{
  "d_shared_expert": 0,
  "positions": "rope",
  "tie_word_embeddings": true,
  "optimizer": "laprop",
  "decay_fraction": 0.748,
  "decay_shape": "linear",
  "dataset": "wikipedia_en"
}
Below are experts of layer 4 (counted from 0) of a mixture-of-experts language model. Rows are named router (the router's row for the expert), gate (a neuron's input weights, with its number), up (a neuron's input weights, with its number) and show model dimensions 64-95. Each number is 128 + 24 x the weight over its row's rms, rounded and kept within 0 to 255.
After each expert's rows: a language model's description of what the expert responds to. This comes from a sample of Wikipedia text that the model never trained on.

# expert 7
router [139 123 133 110  93 103 182 128 140 114 131 134 102 148 144  94 122 136 103 119 117 137 129 132 138 112 108 123 151 154 104 150]
gate0 [106 127 121 145 121  83 135 146 129 106 143 165 153 120 141 129 140 105 155 153 139 117 153 101 195 120 116 144 167 141 109 151]
up0 [ 92 124  94 102  94 148 149 120 194 102 140 119 153 156 113 111  77 114  68 124 140 106 148 130 127 163 130 146 139  94 147 102]
gate1 [133 138 165 108 133 112 125 109 121  87 160  66 107 107 143  78  97 122 122 113 102 183 138 145 138 124 112 119 147 112 155 146]
up1 [120 146 102 155 122 156 112 117 122 130 102 117 119 173 148 118 102 181 102 139 111 156 103 128 145 154 137 128 133 147 131 162]
gate2 [113 109 107  97  80 133 106  92 136 110 158 175 117 151 116 162 148 107 111  93 145 154 165 124 163 116 142 148 119 101 118 149]
up2 [124 140 134 195 143  98 147 160  94 132 138 104 140 108 134 102 141 161 149 159 109 116 101 101 108 135 163 108 113 109 112 109]
gate3 [160 134 135 147 150 132 108 133 139 162 111 161 117 179 128 111 151 125 125 139 118 115 122 155 147  94 177 117 100 121 153 128]
up3 [112 161  74 142  86 123 176  98 129 140 113  86  91 102 142 129 106 130 130 115 141 166 125 118 143 133 123 142 131 132 144 115]
gate4 [164 117 104 147 134 110 144 131  97  95 122 144 138 137 143 156 115 115 157 101 163  95 107  94 110 133 107 116 134 102 128 158]
up4 [138 106 136 131 131 102 143 137  87 124 109 142  97 144 156 128  83 112 108 124 135 120 120  81 140 108 120 114 115 123 117 147]
gate5 [115  95  85 115 114 138 116 113 115 143 166 114 101 134 106 149 150 137  98 102 158 131 130 161 136 156 105 136 109 125 112 115]
up5 [101 118 153 128 121 119 129 117 118 124 124 118 131 142 134 142 127 117 124 132 132 116 162 123  87 166 114 114 149 154  90 129]
gate6 [122 177 179 163 176  87 114 154 117 107 148  98 108  77 103 122 117 105 108 157  92 124 107 154 135 113 133  78 136 115 117 178]
up6 [127 104 143 130 126 103 141 112 137 122 134 163 168 154  91 129 124 162 134 101 145  98 139 125  97 114 141 130 140 192 134 140]
Description: Word-final o in too and to-o splits, single capital letters, plus commas, the and a in lists, coordinates and chemical infoboxes.

# expert 0
router [104 104 110 156 171 162 122 148 139 131 116 100 117 128 161  99  95  52 145 128 117  95 159 120  87 135 139 125 155 156 144 103]
gate0 [ 94 139 105 139 115 138 125 128 102 128 127  86 103  99 165 132 133 119 142 146 105 131 124  43 128 128 148 153 133 141 141 157]
up0 [109 137  93  99 122 125 128 112 208  92 120  91 165 150 100 130 120 110 129 147  95 139 145 135 152 125 126 123  96 113 153  71]
gate1 [122  93 112 182 128 117 126 128 147  68 124  80 111 150 155  72 105 163 140 104 161 159 115 135 137 115 103 146  84 146 141 138]
up1 [142 103 160 155 158 154 110 151 145 132 123 128 121 142 131  86 122 165 136 175  96 150 106 117 139 141 124 159 151 120 148 155]
gate2 [ 94 126 129 143 110  92 138  89 137 117 126 165 107 120 104 140 174 113 133 137  76 129 127 115 161 111 135 141 113  81  75 182]
up2 [170 155 125 158 143 141 103 157 139 136 138  90 164 126 141  92  81 104 133 122 144 152  96 160 136 101 142  99 166 166 144 125]
gate3 [154 115 138 118 188 141  95 117 152 141 156 151 103 131  97  89 121 143 110 122 189 158 102 148  96 133 181 124  90 138 101 125]
up3 [109 136 104 128 108 133 126 117 103 190 111 137  96  88 121 136 134 139 108 104 126 137 143  92 118  78 102 110 126 130 135 108]
gate4 [146 148 128 142 119 120 128 136  72  94 107 128 147 127 132 172 121  97 102 112 173 114 168 157 132 118 110 119 121 166 126 152]
up4 [132 142 111 100 109 140 147 148 141  76 133 100  82 102 140 113 163 143 116 120  91 126 167 169 128 144 116 106 135 107 125 160]
gate5 [134 127  95 119 134 129 169 151 156 157 133  78 144 136  71 129 164 127 128 143 151 141 146 118 152 157 105 167 113 108 142 139]
up5 [108  95 131 150 127 129 163 134  97 134 144 120 122 143 114 103 148 147 117 104 153 113 155 106 107 135  94 158 130 112 144 160]
gate6 [ 94 147 142 140 166 117 129 132 145 114 116 157 121 110 144 134 132 127 102 152 106 106 125 182 171 126  87 116 117 170 120 173]
up6 [148 112 154 163 115  93 143 143 166  94 140 165 111 165 134 120 110 134  98 131 120  91 154 141 118  79 152 109  94 163 146 108]
Description: Short consonant-vowel word fragments inside names and rare words, especially w/wa/ri/li/ga/u, as in wa-fer, Polypha-ga, Je-u.

# expert 14
router [147 112 184 126 103 138 138 105 123 139 144 144 124  92 123 118 130 116 137 127 160 130 161 186 122 161  97 122 129 123 119 148]
gate0 [128 128 112 106 131  95 144 127 152  96 121 139 155 122 147 119 109  91 145 146 172 133 131 106  90 124 141 129 128 185 122 111]
up0 [ 80  85 106 105 119 161 150 129 170 103 127  96 188 141  97 108  87 106  71 130 160 140 104 141 126  98 148 131 110 134 162  56]
gate1 [139 113 144 116 125 142 134 100 112 129 136  54 113 114 118  91 136  98  96 117 185 147 103 121 116 114 147 151 129 147  93 152]
up1 [142 131 116 157 141 152 128  66 113 127 118 146 131 133 158 114 117 146  90 149  88 179 116 121 151 111 126 118 116 114 162 113]
gate2 [104 125 129 104 168 130 141 112 149 132 147 158 127 115 117 154 135 125 126 128  85 128 124 128 144 105  94 147 119 155 126 185]
up2 [116 155 117 171 105 120 101 114 152 129 151  65 135 161 146  82  55 116 103 163 138 135 122 109 114 125 163 139 145 124 132 140]
gate3 [123  99 121 171 142 131  64 147 126 147 135  98 115 137 123 125 117  98 103 154 124 142 121 154 124 151 130 129 110 121 159 186]
up3 [100 153 102 123 157  87 117 119 163 130 138 108 103 107 196 142 132 145 109 120 150 132 105 129 103 126  78 154 111 151 119 138]
gate4 [129 170 137 134 131 131 106 113 135 136 136 148 115 146 134 129 179 127 130 115 114 108 129 143 103 142 134 105 195 144 126 177]
up4 [117 132 148 138  93 133 118 117 153 151 154 107  76 159 154  98 166 160 148 141 109 127 143 119 106 136 144 108 171 154 110 156]
gate5 [105 100 110 136 108 127 164 143 159 117 123 117 134 127  88 112 167 139  88 104 144  84 139 106 135 120 103 145 124 121 122 135]
up5 [ 89  89 141 105 112 124 188 125 137 115 137 114 106 139 135 104 177 128  88  97 156  97 127 125 156 104 149 130 127 133 126 167]
gate6 [ 79 162 180 114 163 107 137 150 169 177 145 133 106  87 148 160 118  92 107 151 155 137  67 166  80 147  90 119 123 142 100 170]
up6 [106 158 136 108 130 120 153 105 148  95 148 174 135 131 114 106  93 141 124  80 160  66 118 135 123 113 118  76 115 146 144 135]
Description: Bare spaces, hyphens, == section markers, the letter i inside words, and parts of football statistics tables.

# expert 12
router [150 128 117  97 166 140 109 124 139 127 132  86 169 127 108 117 115 151 119 140 163 121 124 128 109 119 164 161  81 109 110 105]
gate0 [120 158  86 119 122 108 152 123 100 124 109 167 165 104 140 148 106 134 120 185 130  98 128  81 155 176 118 152 108 194 182 149]
up0 [106 122 134 150 124 110 199 133 155 105 149 122 150 140 120 101  84  81 123 123 135 162 122 168 127 132 141 144 126 109 119  92]
gate1 [119 107 149 130 156 107 128 100 152  78 156  93  99 117 146  83 104 160 120 138 159 167 107 111 149  95 109 121 127 132 106 135]
up1 [106 113 110 155 121 172 108 145 106 157  95 114 104 165 122 116 102 117 124 146 115 158  91 141 107 139 149 134 151 128 127 144]
gate2 [125 108 139  97 123  90 130 109 144 116 135 155 141 149 100 141 136 128 143  92 105  98 135 146 133 128 118 128  77 130 128 131]
up2 [147 174 117 160  78 171 123 146 109 160 150  44 163 136 145  93 112 148 128 102 171 137 124 115 127 114 143  90 136 114  98 174]
gate3 [120 122  58 151 144 130 130  92 130 109  97 132 115 138 136 127 113 130 129 117 166 141 107 147 133 156 155 102 133 150 104 144]
up3 [104 142 133  87  98 124 133 102 100 168 149  89 101 119  93 128 131 126 107 136 147 150 162  76 149 125  92 151 108 172 136  94]
gate4 [142 106 103 132 126 122 108 126  89 133 158 150 159 138 136 111 110 134 123 134 144  73 147 132 152 161 121 132 127 155 101 115]
up4 [ 61 110 128 115 149 155  89 116  80  86 126 112  69 162 128 114 115 139 158 116 113 112 146 140 149  95 150 123 145 100 118 143]
gate5 [ 96 124  98 135 149 179 103 125 140 153 134 114 119 119  95 126 157 141 100  91 140 126 117  82 119 115 115 117 147 116 124 115]
up5 [100 136 150 108 146 118 131 146 121 150 158 133 121 124  96 160 142 127 124 123 133 139 130 106 127 142 124 160 150 147  98 121]
gate6 [120 107 145 116 173  84 123 131 127 134 155 139 113 107 120 140 150 124 133 186 102 114 125 133 128 109  77 139 127 134 155 151]
up6 [143 128 132 143 104 107 175 130 153  83 107 150 152 164 118 107 123 136 113 120 129  69 191 172 118 107 130 134 135 154 105 123]
Description: Word-initial pieces like re, ex, pre, di, ci and digits inside years, plus University and School in education contexts.

# expert 3
router [141 112 146 137 123 130 120 146 127 135 123 151 127 168 131 118 114 129 143 124 146 163 152 188 145 116  97 181 134 139  78 101]
gate0 [ 93 145 124 123 124 123 164 128 118  99 112  86 152 112 134 128 105 109 100 110 135  94 149  76 174 112 184 105 120 145 141 133]
up0 [104 139 107 101 166 144 143 134 190 113 120 125 133 134 127  71 165 143 115 172 105 107 111 127 101 143  93 135 101 117 131 109]
gate1 [101  95 143 106  90 136  95  84 115 123 137 112  76 102 136  99 154 106 142 147 135 175 130 137  97 145 142 178 143 139 101 138]
up1 [141 123 107 154 182 168 137 130 103 176 116 131 100 177 170 100 111 157  79 110 119 147  99  93 143 146 145 109 139 117 159 120]
gate2 [118 103 100 120 110 113 132 104 178 177 136 151 132 151 102 192 162 137 103  95 142 170 177 156 111 115 179 108 114 104  92 167]
up2 [137 161 163 183  94 142 128 115 133 107 156 124 143 152 151  84  99 159 140 103 153 116 115  99 144 121 134 169  93 120 123 108]
gate3 [ 80 157  90 153 166 118  76 145 107 135  95 128 140 133 109 105 140 110 112 154 128 145 136 109 157 117 155  77 114 153 137 157]
up3 [109 124 100  80 114 133 114 165 143 158 162 123 110  90 135 137 134 107 122 108 133 172 120 144 151 117  85 148 138 124 136 107]
gate4 [133 140 149  98 140 158 141 154 128 132 118 155 141 116 127 167 155 114 168 109 170 113 128 156 135 143  87 111 129 139 100 141]
up4 [130 127 143 163 114 110 145 153 134 128 171  65  84 122 179 124 134 147 147 119  85 112 115 136 111 121 115 104 160 117 121 146]
gate5 [139  91  92 153 131 157 143 140 101 122 118  98 134 113  85 122 131 115  94 118 150 139 156 108 137 135 103 133 126 138 169 145]
up5 [160 102 147  84 155 116 152 129  97 115 100  84 114 114 127 129  99 114 111 151 124 125 113 163 129 136 106 138 146 164 133 167]
gate6 [125 169 162 114 142 138 144 149 159 176 131 140 137 106 144 134  82 144 140 156 103 145 140 136 140  72 105 151 146 155 120 199]
up6 [113  97 185 157 117  84 131 155 165  97 107 126 119 160  79  91 104 129 160 111 131  63 166 157 126 118 116 114 162 159 119 114]
Description: Function words like have, has, of, an, with, plus name endings such as es in Andreessen, ean in Mediterranean, and = in headings.

# expert 13
router [128  85 150 160 160 130 122 101 144 121  93 148 171 136 116 130 134 169 138 112 129 108 120 152 141  98 103  91 138 146 133 114]
gate0 [ 80 161 109 138 135 115 107 136 101  96 153 118 172 112 180 134 142  97 112 147 132  69 144  79  99 144 148  83 130 173 114 157]
up0 [ 90 140  95  83 157 155 161 110 168  57 132 107 167 151 131 110 121  80 138 138 139 152 116 123 168 127 106 147 114 103 147  89]
gate1 [161  98 160 114 120 107 174 137 124 130 151  68  65 124 151  71 114 139 138 110 166 160 103 133 131 114 167 148 120 134 119 137]
up1 [ 75 131 119 147 134 167  73 103 136 127 135 136 120 202 117 114 144 183 120 129  74 179 131 135 119  91 107 137 134 152 173 141]
gate2 [ 95 111 100 104  99 115 147 101 115 139  79 167 150 144 139 150 160 116 134 136 104 125 138 149 128 139 122 123  79  91  92 155]
up2 [156 128 139 161  83 128 113 149 141 154 168 126 140  73 100 115  75 110 153  95 149 158 121 119 122  98 141 157 122 151 136 109]
gate3 [112 124  95 130 152 141  99 119 150 154  88 122 124 154 100 122 155 165  91 148 156 141 146 133 133 140 199 124  67 110 144 167]
up3 [135 115 119 138 130 101 145 167 106 132 142 126 121  85  96 110 148 112 101 126  97  97 111 101 132 109  86 128 132 184 112  97]
gate4 [159 148 148 152 169 106  96 102 158 109 108 182 124 135 124 136 141 106 124 116 137  83 103 135 145 129 119  93 171 146 116 118]
up4 [128  80 133 134 154 143 112 147 132 119 135 138  94 139 154 111 180 142  98 157 118 123 180 134 114 143 142 131 110 106 117 172]
gate5 [130  88 113 135 106 128 140 132  98 122 144 116 153  70 109 144 148 112 129  92 130 138 109 115 133 151  75 121 142 138  84 132]
up5 [127 100 130 147 133 105 151 125  82 117 140  89 116 118 127  88 129 170  98 101 126 147 123 143 151 154 108 117 133 113  97 156]
gate6 [155 159 162 125 164 107 150 143 131 161 114 113 129 129 152 156  83  95 143 141 124 110 109 159 133 123 124 143 137 125 133 192]
up6 [142 101 165 142 135  99 132 134 174  72 108 112 155 142 112 100 115 124 122 157 174 127 184 152 139 125 148 142 136 140 201 135]
Description: Pieces within words like di in audition, subsidiaries, Ca, Ro, ba, plus lone spaces, opening brackets, and CJK bytes.

# expert 4
router [149 128 124 130 140 124 115 153 181 132 112 162 126 165  78 112 131 174 114 124 131 153 125 149 108 138 129 197 137 153 103  86]
gate0 [168 196 127 121 120  94 113  98 119 109 154 152 136  98 154 135  84  89 164 144 116 125  98 101 137 132 132 133 126 131 139 101]
up0 [ 86  68 113 165 140 134 166 157 155 139  88  68 116 144 139 106 147 161  85 114 106 129 132 113 121 134  95 120 116 103 165 154]
gate1 [186 113 178 130 125 114 161 105 122 116 134  81 100 123 135  82 122 124 122 116 201 176 133 132 111 128 117 123 167 135  99 124]
up1 [141 122 143 162 149 134 145 123 120 142 115 135 110 206 135 114 128 119  88 138  69 151 142 116 146 156 130 125 148 151 166 105]
gate2 [ 74 129 115 136 142 111 141  75 126  97 127 161 126 133 106 170 147  83 144 105  94 141 174 133 141 116 122 142 125 110 104 167]
up2 [177 133 121 136  93 120 116 118 105 141 142 102 157 124 155 104 102 140 142  87 163 133  96 115  98  99 158 120 116 123 144  94]
gate3 [156 127 150 165 145 136 101  77 108 129  91 107 105 127 137  93 101 146 116 142 115 157 140 105 127 126 152 137 165 112 140 153]
up3 [135 136 119 156 124 130 106 130  89 129  98 125  73  88  97 106 124 102 105 115 166 178  99 104 157 155 109 184 131 118 128 101]
gate4 [132 137 117 125 145 140 107 129  80 142  91 132 115 129 109 155 168 103 107 133 165  88 128 179 118 151  91 125 139 132 133 178]
up4 [107 131 156  82 123 157 143 157 125 128 148 120  86 158  92 109 139 116 116 165 131 110 124 155 110 149  86 132 119 128 137 148]
gate5 [155 117 154 155 146 166 133 108 174 135 134 119 138  91 104 142 153 177 126 103 125 128 166 102 147 152 122 119 157 116 110 140]
up5 [ 87 154 152  95 137 119 129 194 134 122 167 125 126 163 129 169 141  68 128 106 143 123  79 139 139 115  86 109 120 141 124 119]
gate6 [125 129 173 107 162 123  76 111 155 160 156 115 153 133 138 145  80 111 111 119 165 106  82 156  88 114 102 128 134 168  93 140]
up6 [115 138 143 131 107  83 152 106 161 106 115 130 133 141 104 101 113 175 133 129 129  91 133 162  92  74 126  97 168 150 127  94]
Description: Collective or institutional nouns such as family, States, Association, Republic, plus plural s on decades and nouns, and list digits.

# expert 8
router [114 127 143 126 124 101 128 105 131 114 146 138 159 156  77 119 136 147 110 161 147 145 110 165 140 140 126 199 164 159 108 172]
gate0 [129 139 104 144 132 115 140 111 101 123  92 122 134 123 147 146  94  98 150 134 159 124 120 150 163 139 183 150 151 127 112 152]
up0 [ 98 119 110 120 116 150 174 139 123 106  98 117 156 116  97  97 115 121  72 152 117 108 134 167 130 138 104 157 100  88 164  97]
gate1 [160  91 135 110 136 128 139 102  97 118  75 133  88  94 143  82 102 139  99  97 183 142 153 125 147 115 138 118 125 150  91 144]
up1 [104 111 121 148 138 146  76 118 143 162 130 137 120 173 132 133 110 159  96 154  87 180  75 122 105 125 139 154 137 137 146 122]
gate2 [ 70 106 132  85 102 115 145 111 129 115 151 173 128 136 115 160 112 137 163 138  88 134 141 116 138 184 174 104 126  74  82 173]
up2 [178 144 132 191 108 121  97 103 116 163 152  91 136 127 138 117 119 141 128 138 137 174 148 122 125  97 129 132 134 158 178 156]
gate3 [141 119  98 182 168 147 129 132 117 132 112 127 121 140 155  94 119 143 130 120 123 121 143 146 127 124 182 139  99 143 124 143]
up3 [139 161 126  96 118 132  76 129 128 153 133 108  63  75 111 131 117 103 101 115 135 176 129 101 116 126  75 136 114 136 139  82]
gate4 [157 117  96 144 153 158 118  95 113 125  99 179 140 124  94 149 173 125 112 114 166  54 117 117 138 148  99 165 123 107 168 175]
up4 [138 128 104  88 144 135 147 132 133 117 140  94  96 128 155  93 148 169 145 142 105 115 129 138  99 132 112 123 104 121 136 157]
gate5 [139 105 130 128 128 145 104 133 108 129 127 140 106  81  99 126 123  98 113 101 198  90 132  66 119 152 127 109 121 129 150 147]
up5 [108 110 198  93 144  77 134 115  79 114 116 133 112 105 112  90 106  97 115 132 183 111 118  75 127 127 117  82 158 134 138 155]
gate6 [137 127 163 105 143 120 149 145 129 110 115 100 149  93 142 124 100 133 108 158 147 120  96 144 120 120 137 140 129 147 151 147]
up6 [127 124 148 148 147 125 169  83 134 110 140 120 175 130 119 114 107 161 125 130 132 123 172 141 145  97 146 144 118 157 156 110]
Description: The, this, war and title words starting proper names of events or regions, such as Grand Prix, World War, North Atlantic.

# expert 2
router [142 160 117 138  91 125 126 149 105 137 153 108 107 120 137 127 140 103 106 151 133 137 152 133 113 180 104  99 143 140 131 173]
gate0 [ 86 148 133 155 146 125 146 103 122 109 135 104 152  88 105 130 118  97 147 165 115 103 106  87 153 155 139  94 134 171 139 136]
up0 [101 119 152 115 134 124 125 125 152  81 127 115 119 136 166  99 127 102  99 128 114 166 127 133 123 134 141 151 130  89 149  71]
gate1 [170  80 106 183 133 155 134 104 133 148  76 102 108 106 150  94 119 112 104 100 119 158  93 146 147 101 118 137 133  97 118 141]
up1 [124 125 135 156 124 164 155 146 114 131 104 131 148 188 144  96 126 161 121 101 143 128  85 165 112 154 149 129 134 143 119 122]
gate2 [ 74 130 125  91 123 128 124 101 145 120 142 184 154 142 106 175 134 122 126  93 109 139  89 129 123 119 154 160 115 105  71 147]
up2 [148 120 167 163 139 120 112 110  89 133 104 106 148 143 115 153 101 150 132 127 146 149 162 120 154 100 145 149 102 132 152 117]
gate3 [133 149 152 194 161 132  77 148 131 160 101 119 113  96 132 124 150 133 111 158 144 122 145 124 146 100 130 108 148 144 158 162]
up3 [104 126 106  67 104 136 110 124 116 150 130 134  93 123 123 116 113  87 144  82 126 157  82  86 144 148  92 176 125 118 123 114]
gate4 [114 148 138 106 132 154 120 118 122 120 103 147 127  86 144 169 138 129  99 142 187  91 148 125 159 141 126 146 129 136 156 149]
up4 [140 135 122  97 128 150 135 130 138 138 108 121  82 124 163 107 124 166 123 131  93 120 139 161 133 110 112 120 152 130 103 140]
gate5 [130  88  95 132 113 118 127 135 130 145 139 116 193  99 100 171 175 135 110  89 138 112 139 126 137 145  99 148 127 110  96 132]
up5 [ 87 121 109 155 116  84 150 162  81 116 137  80 145  80 107 150 168 136 132  95 129 102 121 135 115 130 146 121 165 138 109 146]
gate6 [126 129 171 142 153 126 122 106 158 144 110 101 109 113 158 139  89 152 166 151 130 146 119 119 116 145 107 113 154 119 124 186]
up6 [133 127 136 163  88 140 139  74 163  87 119 126 152 183  95  88 122 146 161 113 104  83 161 143 125 103 110 139 111 167 167 103]
Description: Closing syllables of names and words like in, en, on, an, et, often in foreign names: al-Din, Wimble-don, Meul-an.

# expert 1
router [ 95 108 142  92 146 131 158 145 104 108 120 136 114 108 155 145 137 139 137 112 106 158 123 115 186 103 161 111 112 128 142 109]
gate0 [136 153 110 137  96 129 170 103 106 103 129 121 128 154 135 109  99 129 118 168 132  97 152 109 170 118 127 130 122 115 139 130]
up0 [131 157 115 107  78 122 148 139 178  99 146  94 145 119 132  99 107  93  93 140 106 144 121 149 117 160 116 147 142  86 155 135]
gate1 [ 93 116 119 103 132 144 115 134 158 128 122  95  79 129 161  98  99 125  94 151 153 156 105 126 131 122 141 155 138 108 121 177]
up1 [146 119 145 176 141 154 136 142  87 124  95 148 118 183 115 104 132 130 122 113  97 134 106 105 142 117 139 120 132 150 126 134]
gate2 [ 99 120 117 122 102 114 146 120 171 125 146 155 125 144  94 170 159 122 163 107 113 135 142 139  79 127 170 146 121 118 117 156]
up2 [168 155 128 138 115 123 106 106 113 130 156 121 191 149 113 104  84 161 105 106 138 153 100 102 126 126 130 115 153  94 111 105]
gate3 [117 146 107 142 149 117  99 127 122 151 101 109 100 122 121 103 128 156  58 125 156 166 150 137 142 103 155 131  92 157 130 156]
up3 [128 133 119 135 112 155 149 102 114 141 140 125 129  97 119 124 140  92 125  98 115 127 117 104 123 127  83 165 114 132 111  99]
gate4 [139 149 133 125 179 140 121 117 123 103 104 174 137 162 107 116 172  86 116 137 145  93 118 117 115 148 111 115 103 175 145 144]
up4 [137 118 157 103 101 137 128 113 118 135  97  75 101 127 208 106 153 120 119 124  86 153 126 126 149 121 126 111 142 133 127 118]
gate5 [139 110  96 103 135 137 150 154 135 135 150 132 118 125 104 159 170 118 136  99 154 145 126 128 131 168 106 117 139 114 165 157]
up5 [122 115 177 111 156 125 153 136 159 134 170  62 117 129 160 120 132 146 126 135 170 100 106 117  86 136 150  96 171 144 121 117]
gate6 [150  70 168 134 147 112 115 139 126 123 101 117 115 119 129 140 118 108 129 177 107  98 119 132 124 126  67  85 168 128 148 175]
up6 [112 156 151 147 123 104 165 108 190  90 131  97 124 149 136  87  81 151 113 109  97 110 166 144 166  87 135 123 172 164 141 131]
Description: Short consonant-vowel pieces inside longer or rare words and names, such as ur in Coelurosauravus, ap in catapult, fin in financing.

# expert 6
router [136 172 123 143  83 137 139  96 120 112 141 141 108 135  97 144 152 106 137 112 139 100 102  68 136 108 125 111 115 101 113 107]
gate0 [103 146 141 133 109 153 111 136 105 126 128 131  92 134 149 100 123 118  87 126  96  91 105  72 133 134 142 130 147 110 199 189]
up0 [ 93 127 145  97 127 138 139 137 182 108 169  86 155  88  73  84  91 122 114 115 128 155 129 163 118 108 116 109 176 149 163 106]
gate1 [131 124 125 126 157 163 142  87 104  94 115 146 132 111 120 107 113  94  86 126 161 111 113 102 134 117 134 175 124 149 131 142]
up1 [128 113 124 172 161 136 114 134  84 137  95 147 103 156 129 135 121 138 119 118  79 180 117 134 126 124 127 129 130 103 116 165]
gate2 [ 70 131 124 138 111  90 139 121 146 153 145 126 169 184 114 175 112 149 103 117 109 157 158 154 158 125 163 140 162 109 112 134]
up2 [178 157 136 178 147 135 121 128 132 128 155 113 115 134 128 124 106 143  96  79 175 132 143 104  97 145 119 115 123 102 110 143]
gate3 [101 111  94 134 175 165 123 118 107 115  81 157 123 108 136 118 103 145 100 132 148 117 114 153 136  75 161  85 137 129 137 123]
up3 [ 94 154 115 137  74 141  72 156 160 166 115 114 103  92 105  97 137 120 132 124 101 165 134 129 134 113 128 108 125 121 147 132]
gate4 [175 122 115 135 123 146 104  85 128 121 142 120 108 108 131 132 139  69 139 118 124 104 153 152 108 128 106 135 157 145 140 172]
up4 [ 88 105 112  92 138  85 139 124 113 120 148  87  92 105 118  82  88 118 153  93 130 135 155 157 157 120 127 149 148 110 150 170]
gate5 [112 128  91 133 162  97 134 105  99 136 124 123 170 130  95 150 132 122  94 108 128 125 164 108 130 152  85 124 168 138 111 130]
up5 [114 135 158 143 150 122 158 113 124 125 134  74 137 133 115 124 150 149  99 133 108 101 114  90 124 132 138 125 170 163  95 182]
gate6 [148 135 152 127 151 157 120 158 155 151 120 142 149 153 124 131 125 170 112 152 133 101 123 162 132 120  90 130 165 161 111 133]
up6 [172 165 164 157 137  94 129  92 164 113 123 160 113 156 123 121 143 157 113 147  94 108 170 144 147 106 109 129 109 189 137  87]
Description: Main verbs and participles after was, to, he or is in narrative prose, such as made, held, located, acquired, known.

# expert 9
router [119 153 158 142 120 162 108  95 167 130 124 145 143 155  89 140 138 191 137 127 128 125 122  62 124 134 156 156  83 140  80 125]
gate0 [ 80 141 139 147 140 150 167  83  96 168 160 128 143 117 122 138 155  90 118 165 116 132 142 123 148 112 111 119  96 155 144 100]
up0 [ 87 129 153 143 157 147 140 131 182 125 136 131 170 109 120 126 109 132  89 145  84 152 110 139 134  98 152 113 127 102 158  90]
gate1 [122 170 118 122 121 137 124 111 157  94 116  67  99 131 174 113 122 116 101 129 140 212 102 117 123 135 124 153 138 146 135 141]
up1 [161 156 147 172 127 171 126 113  99 142  82 141 105 174 138 103  80 128 109 126 126 148 141 124 150 128 157 142  99 146 137 126]
gate2 [ 99 150 120 142 119 160 147  83 108 131 182 136 156 117 112 138 126 139 128 124  59 129 162 151 114 174 142 111 123  88 128 149]
up2 [153 127 139 103 119 115 125 139 142 158  88 120 116 171 137 105 132 155 123 129 168 158 113 105 143  69 145 172 110 141 117 107]
gate3 [159 101 131 161 144 129 148 124 115 148 112 118 125 129  82  93 129 106 116 132 136 144 115 148  95 129 175 128  97 107 106 163]
up3 [111 141  96 139 119 119  92 122  70 132 133  95  79  90  90 121 123 104  95  86 178 141 132 114  83 142 102 131 105 142 134  87]
gate4 [136 136 130 139 158 151 102 102 135 113 116 134 136 123 128 138 174 120 128 148 138  99 130 117 115 106 103 132 136 125 145 175]
up4 [106  99 148 137 141 103 126 170 102 140 179  74  79 141 146 107 122 132 171 152  99 131 141 126 114 113 111 121 134 120 125 182]
gate5 [150  97 107 126 120 122 132 118 104 128  78 135 138 111  96 148 139 130 149  77 146 152 126  97 118 142 112 130 135 137  97 179]
up5 [144  83 176 129 146 102 134 162 117 101 125 125 126  93 101 152 162 147 128 136 146 153 134  91 134 108  92  90 126 173 169 148]
gate6 [127  98 178 132 146  96  94 135 154 183 140 146 125 126 135 123  95 144 147 195 105 125 114  95 147  59  97  75 153 172 129 159]
up6 [103 125 127 147 100 101 107 127 146 121 100 146 126 173  79  96  86 144 132 114 133  80 151 135 131 108 112 135 106 153 120 120]
Description: The verbs was, is and were after it or population in census and biography sentences, plus to, first, into.

# expert 11
router [141 104 140  81 106 119 106 120 134 154 158 115 115 145 142 112 100 106 142 116 124 164  89 157 119 133 118  97 107 109 162 151]
gate0 [ 99 153 130 152 160 123 108  93 160 112 128 106 108  75 143 113 113 140 116 168 119 136 131  81 143 143 167 108 158 141 116 153]
up0 [ 95 131 131 135 135  97 130 179 188  36 133 121 194 125 114  90 111 126  83 106 113 125 111 123 130 120 117 147 157 106 138 110]
gate1 [ 88  76 104 136 119 137 133  99 131  76 147 125 109 110 125  87 133 152 123 166 148 145 117 131 120 132 123 157 125 142 109 144]
up1 [140 120 154 161 181 152  94 133 139 158 105 127 137 176 137 100 103 164 123 143 109 146  92 134 136 111 152 178 148 140 122 129]
gate2 [118  89 118  83 101  97 102  98 131 125 139 154 169 152 124 163 119 103 173 117 128 144 152 124 150 152 135 114 106  90  84 133]
up2 [121 186 127 152 128 134 111 107 123 154 138  98 122 104 147  94 115 154  97  74  95 154 131 108 116  90 150 138 155 112 102 121]
gate3 [116 111 112 145 166 143  76  98 161 112 141 114  55 130 130 105 145 137 108 104 154 141 147 146 130 149 148 109 115 104 163 140]
up3 [ 80 117 126 139 116 116  58 136 145 134 171 147 124 107  98 109 117 124  96  74 127 147 135 153 143 161  94 159 149 145 140 107]
gate4 [151 154 128 145 138  91 123  95 132 109 146 112 128 118 134 152 162 101 140 128 149 118  94 124 184 116  75 105 157 109 147 154]
up4 [112 138 128 116 139 138 155 156 109 146  92 151  89 132 181 116 145 120 122 129 123 107 185 147 115 157 119 128 117 115 116 143]
gate5 [141 102 109 113 122 122 141 124 110 118 133 106 150 144  87 173 177 132 120  63 181 156 144 115 122 164 103 165 180 101 104 106]
up5 [ 97  75 130 128 120 138 145 169 142 114 123 119 137 155 134 114 162 117 111  95 108 117 141 121 116 129 154 141 140 178 110 145]
gate6 [163 146 159 126 102 108 151 120 120 137 111 129 125  98 114 186 130 129 151 168 124 116 169 150  99 140 110 143 140 111 148 205]
up6 [116 119 148 139 112 134 165 158 163 103 153 147 131 144  89 100 111 141 117  86 160 119 135 144 155  92 136 120 117 173 110  82]
Description: Suffix pieces after a stem, chiefly ed, ing, d, el, ous, ful and less, as in soured, altered, Meredith.